From a checkpoint of a small mixture-of-experts model trained on Wikipedia: a shared expert of 128 neurons.
Below are experts of layer 5 (counted from 0) of a mixture-of-experts language model. Rows are named router (the router's row for the expert), down (a neuron's output weights, with its number) and show model dimensions 0-63. Each number is 500 + 40 x the weight over its row's rms, rounded and kept within 0 to 999. Numbers have three digits each.
Before each expert's rows: "raises" lists some tokens whose logits its average output raises strongly, later layers aside. This comes from a sample of Wikipedia text that the model never trained on.

# expert 1
raises: "ically", "ality", "ing", "ions", "ics", " debut"
router:512574508500516493525448489517513445467541504398479508512477548509535538496513474486479555574486511474416437515468540502472539460506514520514487580481546477442516486527509516451506519601512526
down0:555434495474424467500550512487456477565519503440458514466497532506547476458472505440591454535484444459508506446566530524520379591503467464507461440521489510482471542499549482441478546433501583
down1:497502517507533512538453554452519454521503530548493480492502505484565522510498409521505420489433532523512575469562506481533461516551531505490570561532586473503440592495578487471543536515575525
down2:484461418473507543457550547518547479530512506483466477470566480480481554508450505486487470548471473532508496497522499494527530492433467500485494488579517396497474526498500438489552479483495541
down3:459530480558544527503515513467439508522542419489537439482584479478486506491508500506515499474554506520571499554579495490500384500466513532589481486466488552500454505496512518512544479506528483
down4:510546479565429477538506585625501498489483514491525538517486471488536542507469570499452532540498461463491501496558462484487487490497468490562568396499520469521498490469474484558457558523531486
down5:443554447537521509475501452458481522504494473484531466528466477444484477488414406514539438560516472468508473530455410491460517531520515557523511497504515447505481446574550456543521555526552472
down6:459538397461498553545530527435550453442488514508454502537536455494491498452474430613499522467568608534558515508523529490527501437489520500537498526487481544510498489532454467441527501540513562
down7:569556468520486468459447490557452444474440547501543499484488422449549493451498476449564537556436502504483471522547561554480466481528543548571501507464474501502492484491479526409530518407488425
down8:503515461472437557492539460554493594455498517391505530495486486529472498459428535561429471535497477555495560515532502455476505461408588471536475464413489516524475505467460526528453593468503490
down9:421493457450494546488517454490474476462471449533590482491486485492489537530502546546491500495496425470487496529470439502471442486444436504460430444482472474482567472459441434514501467459478451
down10:479504493449429480523536466451446480570482516511489502512491500521508455474530527472530515581490547404431496548484582566421420512537518527424441536429492512482521494485472518469476558515490489
down11:540463465530543517494567532523488520518543498466432514510497527589594482552486505531453472472539472532533475500488470433525583476518578476521523510515550494451488386496497448525514425451517539
down12:450506553531550512520474465655517462465520443519493426494508483488522483531496497521503516492471443501426491485484486522503453493481538570491511540515487451498490475490505503533554468512491452
down13:487546477485481489482495532576503479446486457535525463498492492518530520461480469529512478533472513503497484469640497497556484465441440536445520491484501479420535550392495518481527456516549508
down14:502503484524517532513582469519385453458435497518452523564543553470489500500456541450574546526507530507498569557451493516532496506434499473496457499523456443534536509522535484480439499546518498
down15:452493474462458537478556509563488449538495519514492427533456514528509458435514433518540458402468462454545553492538455508578415518481524442544484511589516518582531489532435493516460407452496509
down16:477487469526487448465562492453480487482499489521486450502518541536450516572532546539534491479483496513547460467548534529571493468563495461460557486541508423534501458526532459490483453459460518
down17:469455567529548555496473517499455551492440516475568498531496506518466515438528434459460506452466447512479546482450477501526449465503484471595507496539481447464512528490520518567538411509563461
down18:446486448510467490502540500496479439537477446514526514450550561521520564499496415475494570448492508495519539460475525554543510498539547489560492495513547474458548504474500442550487446518534475
down19:514460561486522515501486403484476526529533457501520494499458454514482497544515515425418515549499462507513492553463492572515454543530526549423454516508531479528458520439552530437570522508536438
down20:487494473476472511548478551564558499545530479463536522439495540488494513424519430451526520528496543472482538432504488555503529513544604512504393564486521548581403547484453518520539552517537430
down21:410515526525494516456453517534516575509503501548553524502565528513541532440530559484524457414468527516496530519459480496591477536497560462522436470548506494572498436426414480433491416491499597
down22:572463511544463514531481407375446541509451487457571467451539491436537510442505533544551560583597514516488512475545525516487523447487475509487475499487476552473489504465526536518443573493473479
down23:511487462590547470481491450491558560496526517484521448499483486525496424475506565443563476419441522448557419488505485491466546437459486535459513482570554493497493403574437487570525497551543479
down24:450520503494493552493589470489542488537470489522489482551507536523494550487403403532502496498471453423536498492562530486496527486500468460505500566513465554513533493529466594558483431468539529
down25:542579495494494403442544547478520477470491466488498478460533402474492469518512539424496502529493602518521439489487526506466526471542449469489484590479496532546446504559431449529555516502464536
down26:603420555464441548479466530525535512470558517497496577491509550507448468492525536493487526595458543481412500514469508468524533520414451491532516489550524491472519511461470524436430492515478473
down27:424562494548496505527492571524438509534566394483520457499565511499456442417477530479531457458553533449476455500487472520556525463535509494511467490543463544584533544471460429489485510496517525
down28:500497519450515533539511533529494518463575568427512517515469519420558507497431546462449565534479413508476451520537483418502464451479524508468500543431529501481490529457445493457491523469459487
down29:530518491412554482502504498410524533473481486508474462482477472484458486544498526511505508562508481498560494519516517470426495457515513519541561514496472594428523570530461478509500455505538523
down30:485608461495561552464507446414416536508417576473427460526482501439495514414487537511504485454452507481441488504502559521506537492500573538509566498547497398514553566485500468479584540543480496
down31:455484476491502506516513476455496574480458476524434437430504499559462535577456467493466532535553544476527490526463514537517490516520549497541489566530570486473524493506442460558476465489569527
down32:514493512463448523402487487535540466497458533405522457463577492433538500398520495429484464452449484479594519550554580567493471507473514462530486499529572518559502439544492547518497489475576562
down33:531516481501468447489429564478450490510443487498457486513540507408532562473562423441438560518555488458531516499544484522444487432588506489562540523490487523500495476485517547525449516488507431
down34:586449513541579548514519446527526473521518479450574503520553532387457544508547494506526455544569538542538472478419485517498460550491526438415499483497457527516463524553576512537542515533447474
down35:462479489495552565550514466540490464563505470527497561494526467556471493447499498531492486536549538547414442481534530495480555501459509575494524479571528465538510468479538522454474443502519434
down36:531481486513514543455486518516486483470548477500470513500499456634431518555498562553518534457535523504482486496496550562548534506485460510589454472542544517480465474534461441465486481444520512
down37:570440480505503527483437437475560463555542553438495461468556492480439541545543496475480394528541478485419506501484467421468503542503574577457516476469443562537497559564495436487525465471503442
down38:494526473448484473482481515542491482539520485518476493535456509473461530583476471436451512451475489496490539456477528549512555490474485449499548499472500478487505468496570481456467476536511495
down39:516535492492448503520509506511518455475479491587494523536464445476522519500461480479537514463523495508544498475462440545466528512398459489513422465521450525462544482459494539474508441429557611
down40:589502459464487606497420470523494428520466487479561506493500490517592476485536495456448471494526479513506469478563472455459603509475527480390479508526490514583448525524470488575466467489491472
down41:454469484537479462571539540508482439555511464445512513469584565522500519485475464467495485458518508472562572507525519562547440595513535456549451520438483509543528436450543492447482396524527518
down42:467514478470489506487517450463520500482462475509530453466474543436502586471546460507418495476513468552424501464594505564483463478460466499470514550514457514506495467436479442583520460484514535
down43:520438486563537518524507430434521535521507496419499443465492445513491482509414470483473508503544432512483453558508462520546606554529523498478457507497436532565464482552540550495567414568527479
down44:516504483500500397489546520553523469540474572561513590455490502518550506517475506485568474457531501498468520468592525545446519491519475532516480491529487568474483465407542527454544520464470435
down45:498527495532466541469487453501486596544486495506554513520496529504477515545500520443515528454457517508569475527553491512545469472512489446471610477570532555494450460486504494436456453477501449
down46:540522481566469439502461397472404473534503501492514509466503524515399537463530490561485468479538474515545449561519454425427421480514505500515460497586577423557466498517563540539511512502508515
down47:492430464499494426444467545484491519466471492576433502483445488600541470512500525422493500519469466529484484505524497487515402553484506526465528524502430477499549400509439472457494492487467492
down48:542459406463513529524500457496507471547464522467472469474431499477534575520476507491499573509528496501516416462546475482491536518435477522544548537530479521541568561518444518490497537477484468
down49:566474503446458548512471536458470535626475523450478544488478464454455524484493507469529588503520474488506517538491444473488547580444502540445472479524498429459553461602493480478540560544493534
down50:442498455476601501455523466507487510521526496510502489472505489490487501518525550549507469538529494516581486569474510504508570509539523510542539536464423529500467502512484559614493410508470442
down51:519487464465476469528540512416479484469609528466535548491495494472508539458585488442449488503530510404525449539555505459477506508575576451520474510525567548529508595550546540474461471508520461
down52:449492452439469507578427586511547565508507460547546551540422489470539560469471509574555509433540529531506496474501500500551527470488578496522485549474487534509504491513441517462506508537497483
down53:498485487495530493492554413552533516492512537580499478482504438603440506496442408563524521477538486511489512524454524522454517498565507569562421541441585516513449427513551509385503533489487461
down54:506489450489424491560532499517477501537510540495439511535472588443518453442493508550525507402445441422438545465542527490534594487516490494567497503549417392533555486493539461452460528467547503
down55:582562487511480555452581556456481585479587474516446509523512499501510493425578534514472479504561466496501503451440520569429483510453519414525543454437476510497510516507544482530542553527540557
down56:465439482525536483523484479528490542472541520500472506493510501522444589473473467473450481504406423462437503489494531456496444449496568481531451468412578509490470557526494505577566474540522537
down57:545483514410554581468446502488588568474444544522517554492563505444486531492536462472520501493523493513482493540512515507422536566537460489495514511553459485478530532517406533462494483506475488
down58:492512514427427462575496454406504572563433489425489536504501540531491523480494473517529513530530477527486456500477546473449488535445553457509478461582460527471526560514529439486476507420552490
down59:475481451559436494492487486502505472543491541564463456543490500460481501552511508473504400458531583460523502461523544490497468462564560438532448528518452571547544505500538455507404511482502506
down60:555540464581420476478469465489448513508463489471509574629524490519515475600529556462469538512561504498544499493445452481516468479462571556469535488514456492465461481558456507471565532483510561
down61:552561474455510510557451412463511523572514561487507502459484525518546479520522482471514540548549478505420543531495478479442551533513481533505479569522483476519459469537517461478496535508511447
down62:461439513532425436529463435493461475478510529455541529443523382544460475533476497476417475516483538467430479474495458499541526577504520472487464511454452471494440501462473481556530560498517460
down63:513502537484514554472505528517511480461448470564489443525474585449514565493552471510459542494492541440566521447519477456526525496556548542558449571532491499487519515548458500579552443492489502
down64:455470477532503484494484483520489463459526426508505496542501505473535516535419524473492580529475490426475427538507512539560571475486549455511538453547491480498491463494530552493469522519528466
down65:490448476525529486501389432518547509494531483518534465528455458442526527518560481479482427501543450473503479532486478458463554587518523497506519512492557423453536574517527531471481487537519453
down66:502510549529497470469513603491530520433522501483516518493556472556427479451530508465515504542524540475493383522489507452416469500500506538447529419455477598491490532500475515494474476530479507

# expert 10
raises: "ending", "enc", "int", "alls", "end"
router:545541415495493461504544465473485450539446444506477475534528516569527496508436496460555436494535457546536447561470501522479528471459435632566479487483474479481559489534546466509455463506469464
down0:493457508527464487522491469530524498514519545514536497487547453532508489547431520433462471519405507479567542559529460466417538558482455547477476411512495510488578477509475525539440476519536521
down1:508471508459417523543484474401516393458552522523571440528529531517562483577543463597429568489476582554478505538520554481486465504465505463483531490531505523522536564476470451569500526509484490
down2:473532444492481475515511492457424484534459508479478596517537459470457512470514495532553534472509499508493567482464469499510453510515503578492490436465497450469501560575513419523505539505533462
down3:467518499428472438542561512567514372422565507514451484354512484509481485529458511433524558542521540455498522558469524487499541447544493556561462510480508504512496495479457494438475440467506481
down4:448453498495472440518536467509523489453510473443468534548556418461599515505503520525482400561479450512428496514450500538530536589512582475487497517516572567487489501462583535560439442479524467
down5:474508570482495561525455475493522466509517555503534508487510474574480548519467450476537531552502556448490460506534455528585560501553530481523512489610481528429556457503497445521467492525521506
down6:492485540452479504465545559568539513501539540500487463555538490499490445578450466486544483528476542469531521510491591527467500548493534511530527529432545564462491521495429511510503526461448456
down7:438542448469481488488548498522484489526486556504413527492497504478461437434532570438504504538521516515540497461477543495477567535489465425490440522440595411524483491487481557482509528526549467
down8:457449497581517539469483442522526483493532469423498514492545468451470495566353536464536506458525437527502435523473457500500494516458472541522498475521466506507430459499479561514500506433558484
down9:453508603580508431461498459437498515486483507505573483483512446456510582570481505558509523543446509541492467485528516561387510495474562516451508486469553461488451455476506497440491446453489473
down10:553471519531507408495465480481552491421497507435525479548466412483494553492496528469521458482484460481518439425466501440542494468512498538484508478507504552520432456454459512491563453494480468
down11:502519480552555490537469466492534426522487493497559481561510504431551507464538474492527488474566488515396469473516465488537499510489519442479499544558461478554526445472480432425474514590462516
down12:457490505574451544549518460489500493479431474448527539455476515512541542489515481486502465526494478502586505453400453521499532549478488480470550536469504555536488505495401423542455517457626453
down13:480441483513564510562559537454455574541512521541520506551482503518541506552492456485533505405437472449561536435432506518502499486546486504489508545476495527481467519524547467501522496557524482
down14:459469524510549495446456519472527472499519432564509471493458522573551456524528513507516570503486520493481538518519481501504498544528452472416502481520446472492464508462481556485430461426401522
down15:486444530523566374544476496504499455458551541494501532503488444501517517497512498521461448531509479505463508536504581507465432510537508483501517479415491484496470491552531489443509485573439423
down16:452460563463496495505460484484411399492562485454453530438442536475536493428530462502487565506499531507528518526475489597484462422519533546563394460507543494578561490491548507512527543536484469
down17:434520497515501430519519453478497351551509508597528538405516515497490484534514498494409448433490443441498462454512548464519525492532525433527453528528467501437443506540547466528520506440469507
down18:443585554456534498439514506434524425478441450548461484560496551433529491520524472477527537477488471512433472554490599493551573516489545489552536519540485473482529499490528508496492541510491542
down19:506554479483515482483469531524476460438475522542526473578539470515505518505476500568486568504592520488502538505508489480521490554510510549544623451446525537517446553468523506567478475500599436
down20:483541531433510535529574440490493486568458481486440496483470505482492511542538469477447426424518472481563506532477547512523484470493562532503415572398504520511491516500481483478500561487512520
down21:491589532475419515552515462506521509508464500530475450436489574557531487448603540510429513496460514422480512494459522522520526550501552489582455504566499514531540488479467530514473447542454389
down22:477474533492457489502457498503572493492534470494508609559430521479483564540448490463538524477477493522507575498491569528548564526550429526486440459601508476483535530509419458443492458462559492
down23:518478505377490484522460455515528474501498473532428558487445570519566546466471535507464504558504544502502504548444532516453475489522477532484540514475529526507463582481504444428556550478502434
down24:497432527478509494519454459525607557486495498487452492478463541447574487505549533448443528546479460492505555487529533524483483518515497490550504500377473462476448481465463449468533486483498433
down25:462491512478480595575473493516467508515493468547492562487453455539529554516513520548512506459495540471545492434443550469486522544463490501488509484490516520425442661412528498525541485529450454
down26:456539473463448559482539457522424521560461515432528465507476474480444447512455410465532544450470530505486505489497509537530495461523443524552479480475571492461456434463543509555551487432565508
down27:417540443465463530487458501550521543501494489514531470493499513472477500511513490505495509551512513491499475508468598461492502406569498464479550514482519555505504485524503520502568456568499568
down28:544461556471445529497527555527451463501475549514452495502472480515530528452522473492521515498516495509544530495487527484534481475489438474493514529422472564439479400527527510461548447490548581
down29:526561507544506505568454527455436479487465469480497510542509449496446473460512500490505471525474537534450469583475471466382496478500591508526495504509533513504461575545490577582511449512453557
down30:472471460530542504468626516447441512539546492441516545539357469533511492584482431472428520503492495449459537533487506469459534475574455483505563494506550520534523544490479560473453477533506514
down31:432457475490512569570479518520541506563488479547451517513584498531549512516446503535511524490462572460500447522519513487478563565515505553454507528562478499498511497504538546471443497519432536
down32:524478517511503433483523562476544523444464463440437499477530503452510571519567472515571475491469484522534516499552517451491533462483547510570468439474525467522514478536497530483487537474526524
down33:471513542490491523491437501494530632515528537466507487507502477498459498458513549533495487427507418517552453520543483556443451563548523502485468541437565528490512491494493576466464515416488491
down34:476585483485434507492413550473489486570523517448509446553474474491459413508539445472491533464465469488431535523483581512537455478487467504505495490501533555541477491483543473496506468535488439
down35:526528507495476454499516540571468415555530538541494446481554524540551539453513478569462494477510466473488518493542463438494485522537511549538448537454499485578524511507515499485577547531507501
down36:506448534448416506519517547452546453409533463572486482553596444445455504492499532506476546454478513542521484487482505431497473432500463465520498546473506507540468555423493531427466440513495492
down37:482450488533460548503496538480517448461563491530518529444555503521525541561575520544477533452508549516544494467548487518502510455461517541428500488510490480444576539455468504499539521509572483
down38:514487518473467554507446549530539590567482538487510584434533503492460518481457499511486452442512495499507374487510456494489484519501472511516500461533428401544483508489452559536581445502485511
down39:573516460484532514550472547484524403502569529522417505557462432536498469470464530547514481521445566532520542515457504517559523539481429435553483460493483416507488559587502500489512508455486575
down40:530444494464525507520471460505523538489455542615507506565475460511497476481525506534481473456490509505520522486456475483556482514545480508529587510374443456461519555577533501449489519488493541
down41:425521510519610516497496532531504468518504528492498581515500465595508481460516439533466515518527532482500465517545471459497493517533471499461543552495592506584514428507464508506503566499576477
down42:511533500490536489518581461454534434497549553520518531437525519461470488460470495390479528476537474492534475537472536548559457518529521486563522580586453479457503519516442513553539558546507541
down43:544521528532502497521516601493474477542506542476576516499498450498505481473539516440481441562550563424574473514530497468542510498478554516523487514450540511447459459463499602462493507464479458
down44:498505506555427554517557485484510578508446578498585499560492491508460512553505561561481494471516521505492536448485552520480489487533534509488498500503477641481466505466499494483506505461481451
down45:463498480507533462489505464416515525583492511545502501419518457542527545499466458505456538527524466503522487430434491566499439495539571561522495550549499464540496516514588588410550471484527488
down46:481591463572539419464530453499476489495436429447531480523561432507527441476509515501451508505491513483430472490548529490519470468576541515455475463517492421503470510527457533472463512490445480
down47:566525491525490555559478535555498448476494489451592566524522498548551453485423470517480566518401573540485551478486504517468487424544484521462464452515461519572512481480571551492503504498420539
down48:484423454429505519532512531481453571505542475600437462518542556519531496548424499545536485514552510516569526589507564489504484479535504555545439527475515533433479488450507489453475531505516500
down49:418438430577545437462528495534609442511542498459463442512490533493444462504516455514475547475471488500475482510537466518471512515464482542547522564409501508529501475522503546491472493521532445
down50:474521576423540517512481545435434513492498463500559497440515553509507449445557457514477429452509495474506563504528502496611477540479483560513556514534557475455505523464516578474533480446475471
down51:482443468524507444516504517548570536511520497457512447473412527426513547530467485516605497526413508481616513476504485443520540454578491489453439406515479493503502481576457493572462456541497426
down52:537498448523488542533552513467544496531477569430477523578492454527568521519541467498524446457506489514545468533527525480455476548473497507443534524563501539589489538562451505551541513517516491
down53:479519508493532502515467470474469551453515494468504491491505552467515542503493527511489437522591495470525545524439490492531463476457526546512429507536428535477543466553515503471513443462477583
down54:533505578529474547558516489439573540494528526534570566526496487503551508484569528403471530507514533454508495450488525492479486486487513484500558480473471565466522460572560581511530549485523493
down55:471564540510445468607589528461473519456543551495555484480496555457437559502486531472497485579421474489532501491529469504556481390479534516445428512483478499509544414427432527552527592553478471
down56:401507637483556496480464562511500552460487512419441510494424491535523466554487496538502476535432506605530481519491483461450506475486517533461496538495480497543518539462515530488468443538442483
down57:450482437510493475519453473520445561475547453563508521461494477505487441439550554491506468563469433517478475490450487469505417475470518542519535461479499519446496570461505525533468520515502533
down58:487433480467496454476472545508497535475499486521513482551439457425513522457431534496497569453475530460458480529569578525534463449502550517499434468499475472482542550433527461464459491622486563
down59:501484485515495531478449420513514550517515504428501504453472461536523543492540552555539457540486479483485459483547487527524512558545512533490537495522476435483497576536547527452453489461458446
down60:472496510536525501526510483499511371534468494536547470478581492466532455435539592489505463507471520496502529558491508500517588528553506522496536461502550514509484583484472562498513513455450519
down61:543553512517475491512474440538528482486495479487522570519520465488449433515522556490471448497492413496437515538512579527445528485531530525495501509536462501504460564469438585566474615474520479
down62:517501511489461544460529569586510486449475507582463483570423479580497494547489470494497564497511553515499554510435525545517497550458539450522531508589527504502513449498492526502422430544534501
down63:541457526492492467463501454555501509579508523500578506499535541466512533510535560548472464456450552521583468488580494490509405475544519462481406500495598481493501508501427515504494516443496442
down64:517449549514525431512501491520525584571505587504445488470532477513467553435542505533502450540530454558451489469484538541465505485547457486479516504547452491513533527507489496485487508503493517
down65:519532512549502497498581527489519497447442568474454549500522492564521532474504497487468518451447542447460493508480542508389429588523498436514524491520502554459401583528474483563527518512571492
down66:517482554471446560469560536534500605522558447543532499486492561482443509502527538467525466529418522453459505503433541507500507470509530567484512454502415398452507475471569550469489477555488524

# expert 6
raises: "istic", "iting", "ust"
router:533491485531532472493486458414462435555548453522546485496436537519486442514455512472549453454550452533470439504567534499494504510469471564537467481497487549554518530528513517517458478489574445
down0:447466560458467480550459486461462501472492409555494514580436527502493516505542499507481390502434503514494442488519473568516525510464453520557582468539501534446509506510514431565467521464533490
down1:447502512587541491545535467430485576435494465505478437512489532509521498525604456520567472485536578557568567498446543543540550488573514520478470463469478516515485469523502437481565412507520478
down2:503564486442470459401555526459466491473472436504498482491536513520452467543432478489483580544535491519421532527424501527461517510570492515521529540460535428459528576513448483532492550516503495
down3:543528497562386497474558546516543581459430484458439495558511516469438515546493529541464457600475523526475416461470542470460509446415447478451530436541510516505510492560489524513444485529496512
down4:475431533580484482491521548576557548489526430534486453488477525452522443493518483479423491440489470541451474424535508501456451592476544510517556512525489481554544440490488560468517523509464559
down5:509491421501577435476484521501462476457499536471478485496474493529496532530531539514439494537442587540536508520479494546543504528463513468538491429542494530517485467492506500526518412565483567
down6:552411540522463478531537457529505434495532531457485490506540538488367497497508489523469511554493460502510592500467481485541486518510451422468458419492514501545502459520496542452516534479584509
down7:427489444471566502497506493489504495497486494487557513531443447480526518540504428524529498503491540506475531466514503469467454567481567531498460573474483534513602558492517485575458438474563546
down8:449573534564444449565508439483509438506507527484480513447521463462443578466501441423512526526555495526388543556457510582452468586527468510539513494514507540474469551534478557484471482498520482
down9:497520418488541538453475504489507554522517533497515455529533502508416557502473472430563481492497479475437521482513475504595537493477478437506572484507520495498518505535503550561425553504571495
down10:477513517535482456511464515555507495520478525511472499567446551472454485514472521554534480510495578513532521573546502577548472439469534464488535537568512517452517509523588517503531464429463520
down11:556488465520482500528517534495465496496516502372520477524531445464498597535476543509397483473503528505505469534522497410497503532507488498533566469492501547475479492537454527543531488474545449
down12:539522516457542539542487448522510408538563432451498483478504471567532512516485534527520541624490562588493458460471495512483475487517456420495496491480477453486503460404556482471483500598482472
down13:505521451517503515483504514499539512463486497553526509434539437605531518525463501435459542433486491470516469446537489490478542527487570535476481468482578534490468514522528545504539422579551485
down14:568491464515517534481541486471452463524507530530521461495470550456468530573499461523407486460456480562523537501470449495509456582506471515526492487507503538444518568482466457524463523433585493
down15:512463523546482489464570511503550498563498562481489624549485466492543482470542486483469476431475513499488475445491522445473454508479585544488455558496528472544464507495503504521527484550474480
down16:533427549550527482508474494571522540506533487396455531610472526424437540489464556505515464581516429428494481545521503515470506494489490483491454468382587541483461561583551470534495505515479507
down17:588553509513521501522532512433532493463526471421512494498485479484583464468506520596497533603517493506450462498514524438528548535492519489477516461442561532492506539485500520446477532512422488
down18:560430427468512447432474554495505537493505430484578526509411497473479522524427519472517526483490403496478566537563438435458512491461465513471541534504491558518563450501500518455471481549515510
down19:514442485449503496519542560473494486492533482502529544569462529478555478545522477511585591522462433482456530500495519475528531460477468520490511469445589546473533530526511553552477466480493456
down20:499497505577504495525570497459448471498469493388495474531451550538469471496490507491532506506533480423447488494472553490534457533507501506473438533520471481499493496526457460487505497523480492
down21:477454501433382455513530524514547439512508467496518482550493438431544442542483527449487601528482478444476495491446517513485539451430491438489484522497470482507522410461451534542476464500547587
down22:579537529444464421450521493516526484443562513541475476500484544461477459470495524502532402477505496533520556527516609515589573538490530530509365490484525486506493498475461466478536520458544521
down23:442582518405460543519526523499484534436427504449410517471513505586525537503522515544525574561538528471497490517550518496479504482513492528443543567524525519444430533495590541551476531535491539
down24:484539578539511441488465452581507487431521438577527455449536504529496587502483411519475524486483494530501544489528515497506460550486434539511532547485478485474512489502522517491523501491557427
down25:495531500513475498436460462442518508460489512404527498477406507513519487496494518474446416440527415491529490457565525503464505532463489503515549522491475511555423422411480530454513459497513568
down26:502554556458500458524399521460597569474450591509482522501570462488488507480494455562494495484462543579425466522467474489517502486458525473543584480436439401480468477507529501542467560501516441
down27:461480546458498524562520567554521549453529518487521450508512510505476473426496465486440491497447430479604513534480471488567511459581531522512568457515553427514510470468520490476482467490466454
down28:478463503548514485524512475485469487541514510462416478438508504502437437506468506467521490519546515494618500528508411462538565511464509500471477525569486514563479475434449507478551528526488579
down29:511534544501492571528481506530550459470563473548457499516452473519507416469541522445473507497443604506518428501512508501485439517483468425553588505549498545452547490489476491522434494541472592
down30:569432488458501545511546510478473454421459464558482545480485481587493468571525483475524501524526440518526554514551558492490485471589438521542495517458481622515504604558406525559501455445498471
down31:575504523478507525560451481560458521498545520519517406500535512494496534443549560548534514430523509496528521477485471490532481493567456443484458436413497450495403470485525539413433537520490521
down32:524454485511528485522455468468572571507495545534543455570578511501469541466508529523508567509478543511491561461524517503501501443586583428548496448485470598500499507461513541446459457535382483
down33:476466504528515455415438553508521497478498577511447451477505517469544483449482498512406455486493554564387510523431527423498510487556506454505471519476542479509571493624438526483481523510484486
down34:526416461492500566450536481559546506597554471471552515514540477519520440555470566509553557519444543523408481466518482518497497524379486498497454468465460440426528495472583484495486505483591478
down35:557508435508494471480543615465376451475519466507489511505532538546498503472583555549398538522427551494553532572527492546565522537486512480500507499534484416569465490531443526500456522500474548
down36:536488455439480532553508454505469483495533561527554528508497508547543485557532494493408452436490486515470529470520501542458454513520519479520503484483504604597509524539514564503500586447550420
down37:580507492536509489505551525487560403538510494432514490515459443502463504518521561453464487492542440470518506546470482539492522600483537543486437483499485504518498396517476467568515480488558474
down38:465533481509491467513449530507408492486514548574531535512495494555516491411472522487499484502565525483496481479489521531505478546503441471537515490499515510545486519502472483479536453447536511
down39:501469524418488568522428461610549496592501511447494488535541446470455460410506474524474588459522546522513461475490528552511496478548495489472532477499529463510428496449515519479561480431488521
down40:449437457504513534507464470500487425529527519458533491487523476452532503515537492501464460488486519428493432498520523453522459492434486452486587487487443466458493490478462490477535481416522525
down41:439464542496407542472555554509542554425470512490535520535505542537523538493480509590534502465520505473458467504390511471507522540467452509514487518543505472500514462550467496431460480463465497
down42:537510538496466520470549511485495578539550518516493471562382554500469539493478481443535488489566501530473542585468492446565569440530484437565522541550453514501544478424540491506512525520468525
down43:521506495565432453533502491425461529518509542553483597529538539464463574576500534491536533498515542490455457518577460496580484574483536522555477459513489574484534495469539530487541558522462439
down44:464472426454548530502447498567529482521467492492487478533472509522439518447539538555455456524421538517482536550484458551512503493447460542467496471425514485459553453505490498435519464610542542
down45:553436506489525503522516544401513525542523512500490486488558497502488454513513440486505498552466531485443557488521524435515489518478409552435515495562388551485552454487564484464528477486541485
down46:462559431522574503451445401486506561543470482548515535545518499497480455461446535528601462562528494508500544514467452529518552497490503482536408477476439526497484531558472554523482604553451490
down47:497583479516496440449534474483506436519494515484469508500440504460519422478543554507508555492464518457507477515489478504445526629500543517452478471395471497567517575501527540434496524520493423
down48:470427498501522481536497467488510423556499524403523569477407485480544538542498480473437561494472543509512543515496504496483413522445471502447406561527551564418547465475500397533471515452514590
down49:451453521446523503454479511468493477519502540468500496429567554497479501473457455467501523523457516486513496579455508528509443530429473502567534445490496420498466513535460500552477490580529500
down50:490485470462505537425520442413493545488469557519464455483466523448464565553507494510593531465524588516456556507497459501508503515498531599482549507477481510431568478478544496509458543526505584
down51:454508489534461494473570494484438422405536509540536533478505539458537456571540545449558468459494573541520418442528500530464512495543540479415499471549496529534514423493494404520552521488477536
down52:501500540448468594511507448546512498480509527409525475538538506538583505479498519547515467520465482455499605492492448417479502509477568497484463477441552487407599522520483574426448517461491533
down53:537486497431473600478448550509538513531469503480554487474453518532526571483420554509418470483475586523564530446457503532528528483458509468505524519491569504468490490511527535530487469452516490
down54:515496522486532494451480501461480527438480529505482472497498512537526478598480501430478541589505511550443584454394488528482471541531457453449347487462531496514524514553531515465468426539456500
down55:478561505487584516521550426473433508464486530536547470426557527466484446515474495487533483598463510541544454533546482500509472466433482519478517454456420511520579571531499521521478591546519502
down56:457530461492512463436560493515423495533436512510486533504506568471527516453441514504456452509509511495515560525489537486498480525476520482511419469495552489463526519542551489441469476467519462
down57:525470488587476517430468514545489484476494519528535475484484523520518516483508510412465457466503483533498439449428506508559514441515483498503445470568436440547490477549509449462482425477524501
down58:518466593583505515469570517483504465455499573498505452495471520520469447576439587456510527445520491582431426510635536480477408543503522471447519431506511467505496485429578489519485532478507546
down59:479525495527439575528515512526533483563522508528552471508575528453437515573494413510476546504496582543476465439474576477466459472520492454521445488437517428506502496547436564484523498531491475
down60:472535569518481531547485500547512501508480451512463496481445454475428492541533417485514460418540542508526495483525483555503438484509483543529420531561497502525519541492510499552520544539497530
down61:441488513512473494488443563485428525401536549454530542469506495462518523517512514495433462580537414480461509518580501464473549479491460551525510503549486538435483542542513422460493503517471478
down62:487521463534477495506515530545477495534482467477519497470472475515387460535465460478535559432502499545514524526458479557488525532510530557500605440517546430539451415460535481548492512476507525
down63:522546485500501415454484471464491511533581507492511634473371512447464580537487552512506520497510466526465480491480467466397481544541452539515579508498534567408463500535479565525514460525548491
down64:527493529548438520532473473426484489492589464510470551509607573455496556539515534526478526499555534564492433474549537484551444502472488503504494526555452420430526562502525502460440481476482505
down65:441402517537505519509513446465474577490447500527566507461560486448443490520515499493495456559524503529510473461517546414495538480465407562469510513536463462466440531548505477543545532578463509
down66:436530540488579447470551581469523452476501448511549474484549456527460476508488522514500445499489462551475560500512503612500578476493502502483500437420477512470498493412531490465554508529430490